Experts of a small language model: 64 SwiGLU neurons an expert, 218M tokens.
Below are experts of layer 9 (counted from 0) of a mixture-of-experts language model. Rows are named router (the router's row for the expert), gate (a neuron's input weights, with its number), up (a neuron's input weights, with its number) and show model dimensions 0-255. Each number is 128 + 32 x the weight over its row's rms, rounded and kept within 0 to 255. Numbers have three digits each.
After each expert's rows: a language model's description of what the expert responds to; "comes after" lists some tokens at least twice as common just before its tokens as in all text. This comes from a sample of Wikipedia text that the model never trained on. Tokens count by the router's weight.

# expert 27
router:128097142136179109112125136120197122165168069120161167126152096119137145172131135114083128134178124125161139128150138181071093099127184135170097203125105151088070139127095112100181089119116125160131148069108124142163120090136068110186170108097088095156113133113150120145211121162153134128141091171140162107168126198089088155188100105132164122054065137132094124077078099081066112057100112089127094106148156076092177077115125118072141151102129055103100202123152136120090125126117133100157142144144140165117095093114123103102143105131091090138103136118147126110116157090178084131106178130125159101165087151142163087120147165076143101150131144129131098096146087150101165131098144135126174085121159157171147138083138136127186104129097183185094156173126102116097206097173185
gate1:158131108124142108099111059163132114147062171149112171127163137124075134092127198112143121159170162151140120095162137168070095121110135159133113134123070166057132109148120084137154170159121173207116147125108178141066154142127172105142154116125089165101133068088066138124162142139215190136093136121138123140139117092144119132156091132161159119107150103140126137112143133161176139107144081144167114055093171155081129144101077109120176155140154165072160150157078125129164172143060175153138139120109117087089113130123149116155076171104138157164085129097163098186139201122129162116103178108061080121160215166108118126158119065171109107140098101153163133091094055112096077150103117197122129145133151075148110128131131125100192141144189124175138142129106138132158149105118167
up1:096138086134091132148148143142131125051158130137115132175092103127102069140081134131107134128086120100114153100152131192122133165142090172136123144139128133133148125164161019144103107109134114137233126129153127138165141154132207110134129146185140120080147146133151095131099130127120096092123112097116176143114120208131176172092139049157079153156100169099138142170046144127134127151135124130114145103140137131126133145151104193159078155150173132189106109182142115122118079091126135146159134130169146092182134108139113168122112091141090179141150166166105121098079154101144175141133117207123094130140167120185141103157137182149204141139165127135021135136133094114090098102153115149145093086196075180084159194100157174134065087118104122135149160109105186102132163135130159
Opening parentheses, brackets and quotes before years, counts or "born", e.g. "(1906)", "(born 196", "(18)".
comes after: " |", ",", " in", "\"", " /", " January"

# expert 40
router:091162179138126153137116181101142164148092179086125088098167134128129132129192082110101108074126140128120117114153115097154117154118133097148079117113078111178158103181204089082070078153127109165066108120181106095102150136209101086091114152073189102135126128165104109124119161133121142125099144141140124073158103115096150179131150157094145090104102153064174149159044112085158173127114141131140139122149120147185170140150082144088109101155091156176155122090095151120119128167175197133120130108095169152118103097150090179101175093167132124133199124127143126096086098070126128167159169094100201128087142178141139132104138196090071120117079082155123143165127114101087132070136122102092148096088095164169128125150095112135174138056118151165148123104155128185092120135121077
gate0:149148161125120164120120129105117055225208129081122178121114082141139134093079110177122126108157164153116053123091180106121071076102105135127188116181169126151135144136176111170142082096119141092123116109122140166161114136174087156124170094107134080187118159156114140136132144190095122165126228089127120092117155090151086131104157120120089168163093187192089159117149186070123154115122131113127086055108149132195114152134166147163157101100112099182162151139085122083117120162145144134109168113082152157114154173103119168121128132092128184054111162134113139131178105162153139195103125139131147175145195153135103095084159144094126155080117139114128120176146168134119151117156145092133085053137168154119108150125179185143125150102077182124109119136103137101113135141148119
up0:144129136147101146126124140121113080097144118134189124155160120124142074128118124164093192104117091133132136113120109152089132149104125134089098098076134070138125159196175183164108097182161097175080106127176130076137149083042135110109129143087131152149153161181153099178099150134079153106134124149153140178096123123134136088153118128084119166134172185216116117140137133114124111065165114145120140149100194154113115144075151112140105176131073154147095060153104103151112128112140169101158117102160143112081151135140127155170101071101158134139197120141105196123183171099106132236166122122140159167155106084127158157107131100139120148108150034158167066124151160101143137165154116111139155126102086186176070130133137148122097126158140051124132088117104107069196152124173169
Standalone space tokens, mostly inside tables or after semicolons and pipes, right before numbers, dates or coordinates.
comes after: " |", "|", ";", ":", " in", " /"

# expert 29
router:129182134124151053123146132135135062069128152146166145095169155128110115109122187170150124147155126150086213084126133167098206162125139108114168159126128103126087140119078092065118076081082095149150146101144098140196088119136120115142156128134184152103108129141113075139092123120158082111151144140099159194077174126112176204089131119097170126090090090093146105113167096121128152080150129092156130104094169113126121065145078121185114142133077164202099128199099123145142097144165088162100185097118136116141096163124117130140107152113164140104124126137136121146134100137187128119140150151073107137187215122110137129187153105096075197111095163148094117096094181180094110129125143129135117097106106070095079128096084166135100121171165128117173073104156114092151146134073144
gate0:114139146123165126076142102147087127116157083101137151142145125165141119088170181130098142112094140145092143130160136051071176147099101176142146152176143134134140167078111120057143069151069167177119133098122167104183078167142185083164127098022121112118155124118081136124200095162154162099123212154110098169070128131107139165097201095083164101115133134096101132149168177085082094100192126111161153089150167103131179115147065153108149092149096149175109110148127132119173116157126165141118122199132134125105120137140150181123104116118138122096144111161188190104101127099124173154134114102049112118156184167150123129124132108139101167106137143095092109094118098090102180127145145088146101146133137051121150190140111119099153128171147138151126074110146140078185129176140119
up0:104123193140154138136108109147067094114079091073108130117111198131097094096148106110118098131105145104079146115097163126125178107122150147128111130132146131116137187137106150122158113145138129203085154131110170094082103094137134068124088119131126152167124080189063120145126127158158116072115159119152109169093145155142159123074113131160187089125152137132159079106176134119074115027147114111188088130110177164079099143152165107141018133151146167150128106178143144138149091132132080134112124189146113121148147107154147136066112127123193145127149127131104116144121084125158184181104110172063101139168195107103167129127119119085079124135161137099109109096114125185103186142161124138144073134110193171125153150100052080129179064151153150130157041115121105094118164128128174
Possessive or plural s in song titles and names, pronoun determiners like its, our, their, and bytes of non-Latin characters.
comes after: "'", " W", " H", " Y", " w", "W"

# expert 0
router:088115112150090173099087145142121068118143117134147148163086119155153150182076098114105083097179092079134108088099074136173119133150136095082174113100166115129123132140116086113087080166122128142185182131137175168135096096138101108124112166132133126148148109137153120065119155170092130127038159129144181109105153094117149148094121144112180092145117115093130161124116124199153176134079184171065127136188095151165137147127103195070124112154137150150127106137169138079145117153116135139092109075137093177104152138133119153117160113104133066158126124075153098103170123143076131150111172127105140113119171244190165087156172121135132119174113111157187119133087141122151127168065101111147111125102126084093079217148105151128081140167112137080087114121146166088068111162087183
gate0:163121151125095110135118112123132095129136142136059166129128159136168128082148176040119056105149092104108163235135110126153069158156141145086129161124141175106133146153147109083121094047158126149117122105133187128117140144142114193152111092178143102176087128140130077187160154136172112143093111115113109106147153199105153076125165096107184139091116066064146166178130137161109123145148094124107095125159152122139133080157150123097087171095159128117147181127080134126166115142124157117102120144077135115149129081119106186181133134148102080132162094114120118088131124086101097087054096127105123131076107095132105148164170168091160161108117149114084146072058113141116112139105167132079119213149105173033112138138091086138136113051089100136149115095122108166078148126127100
up0:134164156139096180087098141079141088097119153119114156128146081122146149104134145096106104127118167146118131130138133095118131107118148129084117105141154078164178154069151181096182089119106170138065206086213151106145133140139107065147127158159133144110087159143144071101114143139086077118113040165115070170149126154159168145157104131107126140128135074092067143167147158098139192208107151137106117126133175109081138174094101098075180093042131152114098135139142184144131118114113156188170105153188128072122095119117122106151146131105119125107121117150169139097096099140092155081079106117079076107077123134187113132157125117136150078123133141106136127186173163105116153094096124173077128160161121174109203106136089120152136091101210137131198103130162138120076130115155083
Digits inside years and scores, plus degree, minute, second marks, superscript braces, en dashes and colons in coordinates, tables and times.
comes after: "2", "0", "1", "9", " ", "3"

# expert 31
router:142117109094167032115149121144111142121089173103158192144130106105138128100149145070177143120133149200133181107136183120062170138190147106168113092162098125131096108101105147106071181101168123115113161130174147144159156154085127118163153136126119150096131115104086122118096102124079117147127162158152121092107143114134122128142153177110147126116144140160145051074154135083071165149162092121115132122071176131124119166078129146099133147147155156139136109148116150171103121120097106063137059138140157079083170154119152174118106123129129112110134130178130097186177100131107145071149121074090218112144125160140053112129109090146090128141077145146132145174115070093100152183088132109137191156160144157144154094079156172157092114079165167144062159210139227131109127137163138
gate0:134061090105068151171133147144139032093123107150142100103143139105122155031136135121142051088163166143127112157131111119136096194167133088141118112149117132081148086201100066135155136098146130132124112120169095087159089153117103178086110149114102112133130092110116136137121132100168156101116101161107155114128128149154119174147141153162159138087162088168112105141146199098111137107116069106116095100134112107129140206150114149118176120163172174146165096141163110183120177132051132184097092110138166164110088177085158222089115163096126143121123132127158131177087157113161176099075125122170160072173154126112146108115176150087112167142102118106111146166162094123158177170061105139144116157069132153114127160094169092154120128037162135125074147092099165165144130137131098
up0:129104107126127147122117084101121079082145138117115161142140095114169121086160087101090108113120130142155093159188107111127166170143096131151107110140135078115200099151122089173168159118145165141077100076113073137137154107157134151160110149077149121148137091114123078130097072122181120094151069134135108143122114160149170131108140177122129150146110090108142115116131128054098111062167076109136113115157158126126155121107116142136122132142146174111137166171137105175107144104143136100133116129095165124106126145099145127179141076056158139098133197134209098181099168114135124089121118126078077093095122054105060104144113154085156186205133248135157139133143088125178108157097102088094166214165123165115122133089170139113106135067130131117085086142115146125026200118151107
Capital letters and letter pairs inside acronyms and codes, e.g. AK-47, RAF, VCU, ICAO, JCM.
comes after: " S", " A", " B", "S", " T", "A"

# expert 36
router:095164145083081123155079108138145110149148078154147129104187190157167175166101103097189174098117171139163111130133155119179208094128178166131152124125152102125147158113092132098140106139060131180137131143102094119167159153175099041166123138117190152158130150118122127156188141090157164162105094165087073142118151130116185134105093154103177107131120173067127141170163125126127137138114149096066057108090160138101111090093126139112132138141079168104097134123126161135139131180168200087149086074043093152147123132151130137126126103151146090117164171157123177056122127169098169054104134142169081156072128167172138157103125109143097116057154154173138097129111133122114154119127143149094137121183144140125136123081163076099178153134157100145080101105148163135102169149170081
gate0:106083118100162199093070127122142139161146134141133112129150102110110095136163056123096102167150118171119200118080052131137151110154105125089128099130155172164143116130162098171132104119154090139184135106143068098110150095133073132188070136126088121132153169165115109113104173113179074132140095115147067107089170186125146085157128129195162125109076183183092103151140094113134112107164105102086116173155064102165134143144163182143142139122150116173061106129154106148093141100090137089149115136093164189098123099164140076169133109163097160117173074117106105132109134119151086102120173089140178102082108141137148143118132115189153119154145154071172135154098096118155113142128152134154143110113182200196183137100121130098122104174148027083154110147103168130112116159152061
up0:116147117104058102140163106129126164167097128156155165108144123116148113104174157138095125091118110147112081114095082139144081151104182141098126126133091182111064129119107072156160133134105114093141122104119100124124082067099216133133094090082111135117111131208163167132169095238187061104146167085148104097137116162144089107130136125109153096187177141139121125123158077065131080122164191113109131170192119082087128143079160104152096114130124110100097120138165097157132127123182115170093142121146137154101146136128091140103111167125104087086161139207114145118132123088206101090121148211147115164132124137119135144097129130194073169133079133101072065096156132116111077104090126138134130195143095123168091130144158149118101118151155122144102146141179117083146074085115057
Single capital letters or short first pieces of capitalized words or names, like D in Dove, B in Group B, F. in initials.
comes after: " the", ":", " of", "|", " and", ";"

# expert 6
router:072107157080123135139142101118162122182122128122158088153184126145137056170131130129126087145137179103153142141143162121133108104139118128108102067125114144089163096159150185180135181117123111119188138137066108096144156134185122127089184128122063077119116073167145145135156108191142134088096136105128159131075189068095143099102059140165129109148140083111162173130155154121094119190135138126102131139208157048052132134168146147098182157144110115119111103146132183177187090130149129152200102140098136126179112159132105154126184135070119142121119127160194140155180086178082096123186094148171176165155166165127154049118170113149089105164164145164114166112156152112109133065164140139164120110134126144180131126107107164167118140125142113115178132073151127129121123119197115
gate1:147129132147106130131081085091088066170177042199156135091132142139093142111127122089111106177129140072150132150108110087142105131105128122072086134174139123107097076092117076103091168155109157169124130120174144120109122123157114128148092137096094165103199164094140137097145144146115185127130142122111121159097086096095141170133099104142135108120205147123078132103145150144160117182187120157109145082143053093115139185154155135069118140139123166110125127119112138098148116119138187108170153097118157108161126159144157163113136118142099109177091103112107138133138135142073131184132200072138104145182137148122180061060152125094112149128101099131102159099094101127042193110106116130126113101172202146162112240182099132053101155129125116133114069125159118140201148128081104
up1:142147121133110142095124109113132022126123098213156151132104112121115127153084117092143133166133096125133077100138083152135116159138097129094136127076152112176127121177109123119112095196177115111080111127109208109147137124084135136143100133118130097128129138142091125112180125168129106079136084122108136131106107142149112100157069121165091102101130134080105108153110160180144112109183102110130157151124100116129095166164190142150152117165141135117152114108130123101171107096099093160131160107063196135135159160097090136106196110147109104138111059039133151100159090145117097151115166127154061122176109136139141125122156122098216045121121098156161177127165154124058105126131168096144097069109138078146159152139083131138132124134095127150136115107178088045255150099121100
First pieces of capitalized words and names, such as Th-ur-mond, Mar, Wat-ers, plus the pronoun I, apostrophes and digits in years.
comes after: "9", "0", " the", "8", " The", "The"

# expert 10
router:154093157106165148161129142159116134163172164136144113143176131109123118148175066128146170113094123130171179096118137136080110112120032145094163131054115107153123093108095147105128154073132105166115133150081142135092162220110105151087142149138162136169100153179131140097111125114139159077114126148113125100090140104079063133149133132174112109132116141162146129126146137126139118121116102149136159142151094165164119127116144109128097134163150083225122138130130109125127129056166144132057130196121102110132088112090149103139119216094084162122104105131168148101131166183147140126099201060187115149095110165097124170142094113161158086165132113119151086052148135111157071162123082171199086132170084088078169078137139087134204085142075079092128105095127119145122104096183169
gate1:118133104168155116175123139136104157144033188105198086139142186118133154146118104142135123103087084114132119133146064175085135152103150088074128104147127102054105136164109070123133122119143081072117155085169105116129161128134114147145161116141122100149148158119129184130136135125018190135090144191147174110164090106185064146132211133146175120171097126183075147101100097087121074053134118148168179103128165126124085101144119111134061119191145104134101131177187159140117132134126146084081158144185185106147159166170131143155114088135184163110147170090134112166195158138144078118151170107133134122095161154130193128107112130071104105104109100125173169158170190094122146145114154117120113075079155142137101157167131149121147121143133088128150122161129146125141116129114157
up1:053088136125139091129126122105168121081125107110127110142094175173084144087073178116156081133101144155080158099110121126194138087165069131127109075110093158103085104167166181170140142140097110153116082098111121180124123180072122187119114097138144187151060106193153122132149134168118074131122102107122129163154147127075169163114110111134120135116148111128095116054055086137159151095150188078133093153105146106102132091192113158108115096157131151165143138032126135116144158160153105174171115115133043104062143088113126127115148154084131123118172174119108110119135083132126139153126081130103162164165094146123116095132079116072102110118131182113118096135101072070125175105187122099110157107126133133134200105114106099085192172137081155148177182113179129143090091121115135
Country and place names ending phrases, such as States, London, Union, plus th after century numbers and final digits of years.
comes after: "1", "0", " United", "2", "8", " New"